Below are experts of layer 9 (counted from 0) of a mixture-of-experts language model. Rows are named down (a neuron's output weights, with its number) and show model dimensions 240-319. Each number is 500 + 25 x the weight over its row's rms, rounded and kept within 0 to 999. Numbers have three digits each.
Before each expert's rows: "comes before" lists some tokens at least twice as common just after its tokens as in all text. This comes from a sample of Wikipedia text that the model never trained on. Tokens count by the router's weight.

# expert 66
comes before: "the ", "to ", "a ", "by ", "in ", "that "
down0:497514508514521487499502552481517534496501509481500460481461489472553493481487514517501496508526478499527507515554497504499526505507496449447500515525465539486569474507504524511430513455541487453532518496518506429478476516480466515544422526
down1:553516471555484502513485502494473502481498428535503485447516494515484497499507479550489487515480481490517483477477500509521503463519477540432469523539473512501486503511534490502488494488533501517534522476522490565468503484478511505483488520
down2:496488494524472521491497487488508495527484487521518455449536524508534514521523510487519479544522523489484468465524538504462493517508460502504527460501479453519506499487530484488508505543449511495492522470487493407517530501525511522517468481
down3:512512501501567513487520518528479526491531441503502487528483495481511484469516520466532472494521507475423515513489483498495498477551484520511506537474486501518504501523467484471511479438513492485529506526534502523489505491518524455497449518

# expert 53
comes before: "| ", "|", "\n", "; ", ".", " "
down0:536498528513508470486475529522447491513541436483467493490489489486533459518508459511498496545484469523510516470514510483484499499508490515514490496473466488478498532511475539510486455486499518481541490545500501527506499491572471481500480526
down1:485515534487521491495544499492518525496477504555524504508506469505520499514490490506479544547486482496506521492463466470524495502526546442504505485522482483537542474546546458453505503518501516532494482496449510457458518539473535520518498436
down2:503489490478493520502513459492509540481521501556524497520526496528505469527479514492503508471528566530505514477506470519479493513493502530513526483499488489488507500503454506525531461495471502480504513499494571532515480470496536542499483496
down3:494523463527454500489447471529502522519477461486525476512497501468539533499482497482470521519543473476529502534490498506493475516497493543504457502458489502488461450457492510460503526463505530494490466497505469482548431507534506494496503513

# expert 24
comes before: "was ", "and ", "is ", "he ", "were ", "in "
down0:510499524492517507508474520465525501511530505508482503512505534497498518542531518541545461465487493528519471499484514508456519514491518501490467543505483521519491437552508474511509528532526471469473561508494508537467476555529476502545514515
down1:488536463480497534495457505507505474498485479512542447520483489512497530460457514498470500453514513512484510503489506496502488485541498482505538507462497514516502489514514498485494513478519476490528471534462508507514479468467487480483545517
down2:532512479486527532486505500501483512510507495479462536498539526487445506516540494512498498492490504461532480526523489459512532516470517474471521522533515548507477506509496488510510547513445480457533506510511518436511492491480481463513493468
down3:487476515509484502455521474500456476535480516465497461514511523467493518495484466479478511536516511503571529492503437533469488511516476481533542539513471501491519485491490513506524485484495514507521477512486521469465489523458486495467499505

# expert 12
comes before: "- ", ": ", "\n", "= ", "°", "′"
down0:482485493521509506505487527496470532533472498523496477511480485495457487519499532527484527463523515517481485508512498488483489492483488514469517523500435480481455488516481494506460526504502488479502511519495466566510522444501480499492515510
down1:523478477556517492538518491476495565499484529516516554509489492514522519536490488475452503536508511535485492515512574527533463478505523465496490472501527501492525490482512510472496525533558518511480499507514512513506507501445471527503504536
down2:454519486522485515526488467453498513507494488494509516452447516507472505503552486487471518513527578483503522473485481507496466478490463506494491490516512482493488513505516517521494486493495503483502521529528516560482487510484442486486503478
down3:515524476533485476460478488496522529530487453491483460525489506472511534477497522490488490483524505458497484523508483520516512470461520500483487478501538515461490501498497523518524489484514560476448478505492506483491493491485486463481493492

# expert 16
comes before: "| ", "(", "and ", "was ", "is ", "="
down0:540462494486528554472473524458479497488497530462511513547534499509493533523505494520475496502487533515524534465465518534484489530479491497534516463477485513509498478485528468538492510462447529481500502486535531524519512539486488497487470494
down1:504513488496496474556499503528509532501456486493501543480505532511514513492503480508500492479497518525508563495522517493496544474514510503532467464482511541498496458507497527506536517483527520519523470500482505468566505475478472534524471502
down2:488553514504456461448498527538560532516534480479510496529500482479530500417495505487487525454480527468512505499529536480527511520534493519516479477458477502484495491480524508474537451470523469519548527485511475524538488444499468532485554484
down3:473459472481538519519500481503474508533484509521460456521482505505474528508496525562510479432511510527482546491523535480513494523518555470477511490503505560495543517520474526497518509469500524491522532473498513548472513460532531499510504505

# expert 30
comes before: "0", "6", "4", "5", "3", "9"
down0:479481508508504511561437490493479533517509481517531498453503512490509470501464497477460552499502488508501463526499539515530577550468513495541483515498517524505507531517498506463540491540526480491458484499477514484551503485485526509476491538
down1:489504492454481485504519507492498517503438481490515493467521512491506507494513539478478533487445534527503525510482507495464519544463502471551438547550520476460479500476514513471509492494505483440485506553516489501480516487513532543504473539
down2:498485478505519483503510492476520512503527491479513500516540490483527491475503533511481524477509494486472507496499546490491482483495498415494487494491513526463528490514514488487514528526490476517488545507475525488488475519518511516498509519
down3:483503505465477466491487525517504507529492492490508442487479465493516490500514525532456491509503531515541488510543486489521477483478545533491526546519477471529509513472468519525509503480464535532482462531501469448500486455524501449506489485

# expert 65
comes before: "the ", "in ", "a ", "by ", "as ", "to "
down0:509465490488487515505515483503515522491505447540470543530494512531490511558526506545493499502469498467457523494540483463495553517530502500501475512491476493493531466506546459474498529496527533470487514472497497540553511492513486523524465496
down1:509510530509491501455509523480503502509474499489551463484497572514514442465462508466496483486505513475506449504508472546465490495507546465520464499456471494495497524488481499493555482496514482470505514510473518493473482498480527513515501519
down2:487438476487515533506463501444468512496520518467514525495498541513477493542501474453467530477481465532485460515499494513490441489482523488527512545546506513471506517494480515497481480493539519488472484485492506465495478505479493517463507503
down3:514505463495479477484503483486518488478510530515472474492561501531475488499529531530457492471491498464475485495507507469468528493535512502539504473464482482482510454492514494503466538525483473493496524478497538547504526504474549509445519474

# expert 75
comes before: ", ", "s ", "\n\n", "\n", ". ", ") "
down0:506495492510513504492523476479469528494496533517482509486513477536452570504491520498455489537508542498534543494440535460469476510503494504491479479480477472494514492523520521480471488543480478488518510526477567558469519453533519517472518480
down1:515486497513482500494489447516477517514450485510499494482515524549531482454501536507498502517501525471498516504530495489506540442548542491478491495501516530470521472537494459523496532511545496509489499529520508509510527467525490499536481486
down2:582482462486489486501473511525459544461509514538507502495490510491496498444460509470498514513491466515504511461496486484542475544502542491499465495505526533507493538531486513491514483533515514512455489511464491517482492450484515518495484527
down3:514482455502523491508484515507533515490487512552515524489491470473521484452529524494513513505537486530491495452494521458500507489567528497469510525498524433536528517479484501493456512485494466490517516445496509501501477490466487541501507487

# expert 10
comes before: ", ", "201", "0", "5", "4", "6"
down0:525505505481551494522420535497527507521463484474503479524476503499484534516478497526473513487485490439554543465522519501483469508533474511498556487533503506520454487492489517528554465466480478487431462484505492476496510502500452513519501495
down1:488502513475471475531469492493530492482509517486496504518508508511487492549498480487496479487527467559504516493501538530506508517475464511548494483487522519469512527446504548484526530519530480478549509515509507516505517501507519497496495535
down2:514515493518470460502487504504481490492540505507479531455539521511521538468544489503497530485514504520471515486517481473498529524486481527485485490477484520493519507509538495512517497481529496503461545481475490462471482492528443498472484520
down3:461511495498513519525511480504450465486542480494512529502510506458524494486506443479489529523520522473504463521486488490525483516516544504435506502446480528530506491538470504471496513514521498492552518531482485531549482480497535477534527495

# expert 73
comes before: ", ", ". ", "o ", "'", ": ", "-"
down0:497513515499516467485461465455465496514522506580470473508476556506493507526516469506506461457502485505535528488490471519519500475495507492509492435498501503520470479487483454485531488552483502521488504474487509505515473524482504466502495488
down1:469498504529518521466527514502529498498542468535545511462474459510520501535508518515528467535497518467519474555484470456484501487556500512506478516507466475481480513511482531488503527510516458532500477464523491486521535531511519448492507512
down2:525474419472511500485474502507446479481472519469503558500496511505527462518511515546505470521473508457528476477507530468504514484465476452500529526483509484503520553513522557525518517471518498459463553508479508504539478469462466494488518517
down3:461479522491516500525498474527517522499457510536471482477503470492472539539442507451490467518471526469513519539509453518518497491511478498499501495440498466518512512501550517480514540508505500492528520505438514526456505473535501515512482473

# expert 62
comes before: "| ", "0 ", "Jul", "6 ", ":", "7 "
down0:544462515506509442525491465485513537488490432513543491483516536488475514512450466490500489519512500484504539500467473501497517537526515467495520492528557515481485496500511507456491502499508516507504479478549514509525468498540482493512458436
down1:528520494437524514494463479473502535506471482495486545488499493497467513537492495465502564493469474520451495485449494501493499487507479445475516484500525513447518478536553473489489480489559512500466488500495479482516459487528494523445464512
down2:490466508437529494516514530555496524506497472537496531476518482518491518495499500505482504528487499497524540504511536483492510485535497466526503507496529485480500483522502538494498509476443480505448518511480516498544539488462521499506490478
down3:496495509486519484504514462506512513515472485454536523497535482505493497524482503492518521503505523536486566494491491506518482487454510561480479470497437524509455503544542505488466464518520500496483531459494471463499481569538478504498463479

# expert 13
comes before: "the ", "a ", "well ", "his ", "an ", "been "
down0:514504540500515531509511479501515476506491504519503491471486579509536482468489502504521504476526466490484484489477477489537481458481516503488466509534497423481477532517564527532468474481522529492481488483536518490495455482457490494520526527
down1:515483493501523498454493497455482490478554541502504488503508527508474533469515464490484498453500542482501450509522503497487486494489524481482436499502471474486436510507571466538487485502528522516481461492498522525513509523501497541516563507
down2:522503513467506456479503490510484478499445496470522479487502478511478505467462524491520511468491526528497509475475486530509543531511516497505495504446538529430557502493488524493519472467499467505508557521509481506505510485490546492480480551
down3:502509519513546493464497492516510489549481461506487514556502449436513496493490517521478474436489480541538515483462525503518498487498521486517522475467486513512541507517479495492477495531554497494503510526504513475459445478477540497516512540

# expert 71
comes before: "- ", ": ", "= ", "Born", "201", "–"
down0:512490500499509462487478516491492457487488481532526514543508535553495529510486561507456475486529484504524487489508518518490496512514503508511476472471457501497519536509511515480514496499525480474528485491498507400488498456527500509494522471
down1:507518552479518476520475546516483490486545482476480500499543546478490492510446505505457486472503484493489498450498502540485467521477486532480481510543486491488495520514498497509515493531541527468482487524533490521506484464506562518475476476
down2:544465526497459526488459522500536497464503480472478514486504479521482495500533482500482513471485470501510500477488493522534498489461504499480484506500502513520495546553497481520491497485512494494477508493519532413494475479497509506506496490
down3:466476498495502497471492530507529492496496493524506511525464505515426457493532494523493496506509508488529512527466533477459491518468523484505519478465518477532497534497474532482481468510477464467502510495449561553498483466478485518503503454

# expert 67
comes before: "of ", "and ", "to ", "in ", "for ", "by "
down0:456521470532503472475545496513531524458490485504514552507522445482518519488453522491486527497500496507443501549472448505488520497488507494547478485517490509517505453479530487504472522467477504477514478513493512503517502510540491479507483471
down1:509502509512464470486487486522538504465495458498529522468559499467485532476509501492484494511467520504475501505482510504524471518492487517519534527491490496537488495467523489499475544461536494471491514493539462509485504451462532513502489522
down2:477483496489513530501508463475459498512524437472519522559509473491498510488492484475504524511517492498495515518508491479510552529523489447485484504514498462502498512488513524502534498488500493496479505534494490441425500485505481480497486547
down3:506532482492470493519533463480522513557475465539486470459488490539552518451498489522499506455511522515510508489494516516512481490493484530516467508519501487480513465525475494506541499481483526509520525503479521456540466512506489510523517491

# expert 0
comes before: " ", "0 ", "1 ", "1", "0", "— "
down0:459504526526445499480511469538542515515474472493484494510487501473502498523500491491499492498511514536536483480508517525481534520462476487483493522515497492512496436505533462501492496483505524485494517501530476428548542518515516527481476545
down1:495508488502477488520543507506484511477509501535511512486497525523481485495497525474493529471494516509418511477516483557497517518483504491478469474486498544495505483537522482503473530476493475474515519468514539583491468504541516515480509483
down2:497501523496532518516469484513522478512477509505490478542486497474471480497499500475478484510496481483586522512522479476530469494508528473473541502493482497523489470495484525532453506493496503508533518488498494310497467507473492479503512513
down3:516505479480490505501478464445511464464501534542450487479457523497481501516487523488551485491472520484517478491494504490518462487486511520489487501518475475459457503517539540537507522525505498517489488483499470466492517501511503526525489513

# expert 49
comes before: ", ", ". ", ".", "ing ", "-", "ed "
down0:516511442469480475486493512555531461473468508490492520524521480486529449494476480510495490513521511518527520452503504523494511468473481493483418457488516491534514524537519533520498500519476510475482488519484502492507463506473498501497500502
down1:526473493536507507526517509480463473512541524519503468489510433524525489476501493483536511503527499473445469457507526516494486535472483500516496494534531491504507500501465490525522515481491470513504490515501543493472491533487466569511511524
down2:503513476510466481533476533459485487487488523526486477519518515487474535511501516491494466495500498474481531546495464490529486458491458504564506463508490502509505472488505471506482529519491511522489490473530478481489511471475544503531460473
down3:530526515513485493541487505514506512516465519465552483506516453469497492522439514508453474508514483500499536535471508487502489531534507501541501508506509479500493548516486490486523534536528480548513488520519536507491501525497459528505462508

# expert 37
comes before: "| ", "|", "\n", "; ", ",", ":"
down0:465510501510514519511523533472488531486509514495482495496501523536522515564524529499497519489457532520498511512510522497497472474504469496523516508526525474473540494488497500462501527548504530494521545532509468462489479518485501509464484499
down1:518494486497496482502458495530504469530516517501511511503501524513543476499472543494516482478480481535520526502517486568500484519480479491523470423502506469469503512504499485495515500543485500442502533495516532511486448503515511520443517472
down2:471477495511484546547501517495550447442466500479487458504490483520500512527536508526502514514506503503475496510515481498498505524481521481490458513508473448504480480488481518521519508469506488532514470557489517544468471501482451482516492488
down3:486464482509497493485537514457483516477526478553506524474485493547473462491465472543514474535511521526534515524498527509462507510533514481490529457531523513501480513518513515499481477492508470517501486524466517477523479537494483518521499439

# expert 36
comes before: ", ", ". ", ".", "ed ", "ed", "ing "
down0:503523543503480474470483486558502480528443520518503481539494439516468515498494543479512522537517512510519526516476517499485473479522486514508513493459535477505520513465487502507478539492454522535490520514501523528466502477474494514509491530
down1:474488455485492540490562506488547535489489545520514501469494495519540497474529496470475498549493473523525536509512532453473472494530495520507503508517465482526534470505500469498559530516488511497491538487484530516520507500544509530551491514
down2:525532523537546552552493492454511526501516504551503488527519505515475493513471499471524495495558479483474509482535468468493490504507498500543460511532511517480471533426466554516515499504521473470495493508500487567524547446509505487514437478
down3:463496540511496490493467483532513451479463480494467522497474541490490486460513492482519484505496547519566466511473473444468515519502460539559519470517560464516522575491496491483478509499492510506492484442476480511511536469523530468538470481

# expert 22
comes before: "| ", ".", ",", "% ", " ", "|"
down0:478504491449511512535527506506545493506536558519459494526528473439471481474481501484538471522489476519491499538500486493539530489507505491502479477497473478442512480487480533490504516508542498476489496516485519532509478566495493487497500502
down1:505504500541510548519536507468518524496495511515496464494507556467490491527543555523532492520490485479501486518512510520568508534473481466498409518450481474501471498481506489507474492528530546485515508495461539470493493483516517486537505547
down2:475487508513504538454519500484553510510475491504476530502507480496513469497466438520511562504454515514468496525499514524504475489505524459519487483496508473495522483504518510508512478507471481521513482506441451486486512461474460473533493467
down3:517506494522523516532469546491499519499508460482524522465506490481466451505510531498505511485543553495496524524494527521551543475517501491469463500535512512471486500533464488490519450506523479490482505499506499434459511488508467515498492527

# expert 2
comes before: ", ", ". ", ".", ": ", "\n", "'"
down0:505513485488491488484527486471504501505504517516522501509518472500490508548528504497533505500543488489495497480553480479504500515437506559488510561454523514495509515542515476509507460551571492503465486459537537487470470505510473498533539523
down1:527494540525495461510502516509478531475514485488547497470514537467493558491475487510509527506488484459467517536481464513571539529456488506493495451507487475524492468491524491464553489488515518500476472497444517487486542499527504512471455530
down2:481461522513501478476507503508487493494525455497492483494504483535491481520529507506534514500533442499484529491525496500501509500512476533469512517510511476494488522535502466508460484531519529539507485503471443518459478453502538541531494490
down3:468489478561515507482480532490537523467462470465497513475512500475518472476525513507500498510518502503521527520478482515492496506503477449537503492498503511466524444505477489530492533511475511505501554496467479533541500494506550446491465491

# expert 11
comes before: "| ", "\"", "- ", "first ", "own ", "second "
down0:500492502493465542488497499494474511518505469501514477565512509505457477487462496473505496522520493494459477516525468516447527512453497498523538530530520492474493496485481500460504521494520518537538532451473495562504481497476490499471484511
down1:540513458476524544488464515467533491454501538503518523471488521474495501509531504510507552497516495450524529538508500521513524545471536450477509520504524524487484482480505485483452489418542527469514537511525525448500501481483485475473495498
down2:525508521512507501480506512550496476506496546531492471505508515509478494499475492471464544539443480493460515493465509496488499529478496530518474504529509511536502496491529507492502484516547483510447499508541495445530485505492498495500537475
down3:480494488540492510485494478504479480459487523508519465457481494506520507424528546488481486494437484510425519490526481481479490511506465510508467510471514463538501522512482519563510505519501528486511519516499511555473494459476531477477477521

# expert 56
comes before: ".", ",", "the ", "th ", ":", "–"
down0:498533452506460474461483510488509503511528526512495511507482549512497514487473506432494499506549479516497434482515498504491442522456519502472502454495517497522495445467545514515510451473489491518512504490487514491503480491533512482472502505
down1:518521542517518496517512478474423500502529513506502480503480494430484524506524490485481463516550465506503478478470523547490476513499500483511516514563513506465470481512500480515485471503440525493491521501514483489491534481465466481462485486
down2:469539483516520546501457521500532490513509507468491533506513464497511539508544487528491484499527537484498485490488484483506513532468494546524497543480498522471495500449506459493490469493471481518518498500501485509539542464499449515494508529
down3:463509482471508476471483515463522530542482533530459528489524490466474482524505520516498479436544463503473531479492470477472509461493512499479508502476507475480514506511503465515501531543511521520512483497470513529504513526518494468530462490

# expert 25
comes before: "the ", "a ", "his ", "to ", "their ", "her "
down0:490448502506528466491487508510513440492457521498469474493465532478504469470505528427524488481476492488476504487501476498477527513514487533496509467480494509506503497486498518554518464458518484504531501478496546465505484545477513505529472512
down1:489529480532501530481506476532510462484471493502525500474508492510536484515482482492501475561519479510476482506514506484483508543478516552479491466465484543491509476488496506506498496507461496489478463509454463506487458512509490501498538513
down2:513493489505451508493494525528494512505516484489472464467497498479498495518501496519468505514551475489548487553494505481484475499457537499501475456499483460518496494470473492524476495517487498556503463494503544494475533514464524555482492476
down3:486504496522475497477539531512475496475508482522529504476520543497496495468507553524499465508481490505501506497513527480500484491467530475530465477466516515519522518494496501558496517480544511486471478505558565446513475513520542519496488509

# expert 48
comes before: ", ", ". ", "o ", "'", "ic ", "us "
down0:465506484537455527443536495482524514490518458492504528460507509468577490493487508459479508446544509461474530498480509525519535541496535510498481493495500468498499512518447516565513479514548524520463527522467479464505481524539517500510454527
down1:504537514534520521512458491476495495529518485452477493495491496450516484498511532507498484498515498504435472515506502473532518480510507516489504437470494463481509505531498505480493477500485511497491502499507523530471531489542476536503482478
down2:490501511517523483451507536490538482493509518518520539519445543502499508483505492478525479492552500501499477487488487504509516484483508501488494486497474480491502488485494540508517516467520502529462522552455530557516511586506491503496515503
down3:478508507496519507526516469525495466503467459474531459469513460493540471493515522492455511505520462549509527499528484478520498504481514476540522471496514505510501498524471469514483526558472516524522537553512500490536529456480507542485428451

# expert 40
comes before: "| ", ", ", ". ", "and ", "–", "|"
down0:500506488494536503486512502506501514470463485516506495500530472477535515515484473459501514493456525490457497502530504518512476498490496537508541563504511546487507482524471533468515516500496445506492460552502448477541511503546506458508462508
down1:506519485512467482506487474492485471538525512471498495490532518491450491502498522557520457519497520515580535515474498490490494462494502528502532490499465492508480482501515503487521446512526476456549492498497467468485472462489494494518496514
down2:499517494490527527471495521516518497425493512485534497521478485492451505516516542478470434531527508495534489521482456496483532497480511487501501494506494471453517517516518441484539487501514463463478548486484505507505519530431507502521464485
down3:450498540524499534560487537511530507518513468521516477498467486510501501464506521455486508528507485511559470515504478488497472509463479499507531462452525472487554493510471513518521537541527492483537500498496464458479544522486505486490493511

# expert 8
comes before: "(", "| ", "and ", "born ", "was ", "="
down0:488500535513525466501516547496495457494498484532492469476474467546479508502506470500506509463507549501486486532482504469474490442526510499454521520483493522495499507521509484490467496530486452450492570484534503509515505552505467489519552489
down1:517515480504474482449508487521502493493478486506473477512501531480527495468507453524528476447513486498510489454476509462504531475515458513507486494504508501474517490556531461534476474492507454501486485537516502520495491475531539434441494476
down2:504476502499507452539503535540466485497530502457496492497467533515542519476488476494525514490508509524486496477473456505532478488519510508460498482522513521519526538541515520503489497430518492487509470509498454514477550585524481526510469468
down3:502497510497543511496488490546497532515559524532486486456527502482491466514463529469528476491506473500505495482521495520523518484500483462479487531470528535490473495514519523556518519511521497529496456534557523441518475467506487493536481530

# expert 14
comes before: "and ", "(", "| ", "of ", "in ", "is "
down0:498518486530497518487502536496465520506518525503473482543505511501507523463527447489536481528485512552506449501556545522529512517485532512499497520524495471478470529491503512546520491467502501488502506530524493522502517504494497481504487539
down1:453495514494546529500497510479562472475523507510509494498484507468496505497527488574499486511476537516498479476495490486499494509451520520491489494501519463480538531496516507489457475496492518466506496502499448511502508543500549519522470481
down2:516545499511486498534521484512529486492543485510512476540538534497551448466464469465481475469519455499491478508500508497523510486481512497527508479505494514547477556491453524527515507491436501505513501560506485518521561542563512509509452483
down3:495510495472478483542467498470502474516503522509461515542515459494504509482508487531472514522447493500531553487523479474548522490467490484527476498515512506447530466508496473576496518514486525493443517492468510472496475502552486508492477533

# expert 60
comes before: "the ", "The ", "he ", "that ", "In ", "a "
down0:505527510490527492447515469510470501506493498546556475510526545528501490455477476485489484498510539514492506538534500486521494498483511521454463471442490459475513497536506485543468447538506512503513474464518500530497537506491517515507542505
down1:507541496514497533496506493456522507497498481551499515501522502495529522453467512521491523465458518514463473481498463457516461486533504463476512533503504487502455501527512483541469496512513540489532478557475525567534506501464538532511477513
down2:495506553503482450508492488513489535521538532515534503546491477502488489525467475504492482485513512499434496521510470503491531509529515496534461495509494461451497492479566515527531499496500511476500476511523481619482506489499460514509523493
down3:487505542458518524512523495538499510529493486456470510513501500459497464494533485497489490552510510455532516493458511445503516526493505523519512537537465510511533496469480463507462468511491478499464470482460540501518488469521501509472463482

# expert 52
comes before: "(", "| ", "and ", "was ", "=", "& "
down0:487476519505456467548532489464472485500466535481483506525521505455465505548523469524481513531482489486518504471504543492541519499449520518480455501543470493520506510495504493518513483515536524489507440453506518563477532508513491490452510510
down1:531519518503478462539514467515485545501511551504498529499534459521467509496473524519484515531488505556519469518488512432487536554526443500551479528443535538487512517507517455497489495483516487491515496536465476458452531501535474481504515459
down2:502522532491471539510496476466498544514518500532423496497497501529520491548475495511499534500559515455497543473501491471469515523507522515477481463517500479497494509483514518523509506524541490541448531518443531522516470531508491483509487472
down3:506464511459448501497483548492538518528486512446503471505546497505492484518526480494520505522441510501443486492563534493486513520484502506535488535494525484491507459509507465501506510511508485523513528531501489506469507491510525538462489511

# expert 38
comes before: "| ", "and ", "(", "of ", "in ", "|"
down0:555504494465500457504476471503494507549470500538480517525465480493494500506509508473501498507453502539572564492535522495525501496521544463471514490482533520545499540473519482485499495504511483512527484484521467488496467490520492485481476522
down1:488482551526492523476493529519498534505473458530504474435498511467501508525494478512467475564457455525476505506490535482480529500508494495465521494516460463516512518531504481527450496471514498498518468504504540509519512500482502451517520480
down2:536493520511492520526487456513506512492479532482514493505522476498512533507493511482513520520502503494519519491465485464477510535506500480492507506461526513517483477520512572485532492477475525522453494511459469461509537495548458499486495487
down3:472496523509516507519521484519525481524527497535529467530484495523513536513501482495488513524529502506519518500500478510491536510489496517485497524458543505503489509511495484508482533494523505496505507495535528432553533485474470494537535490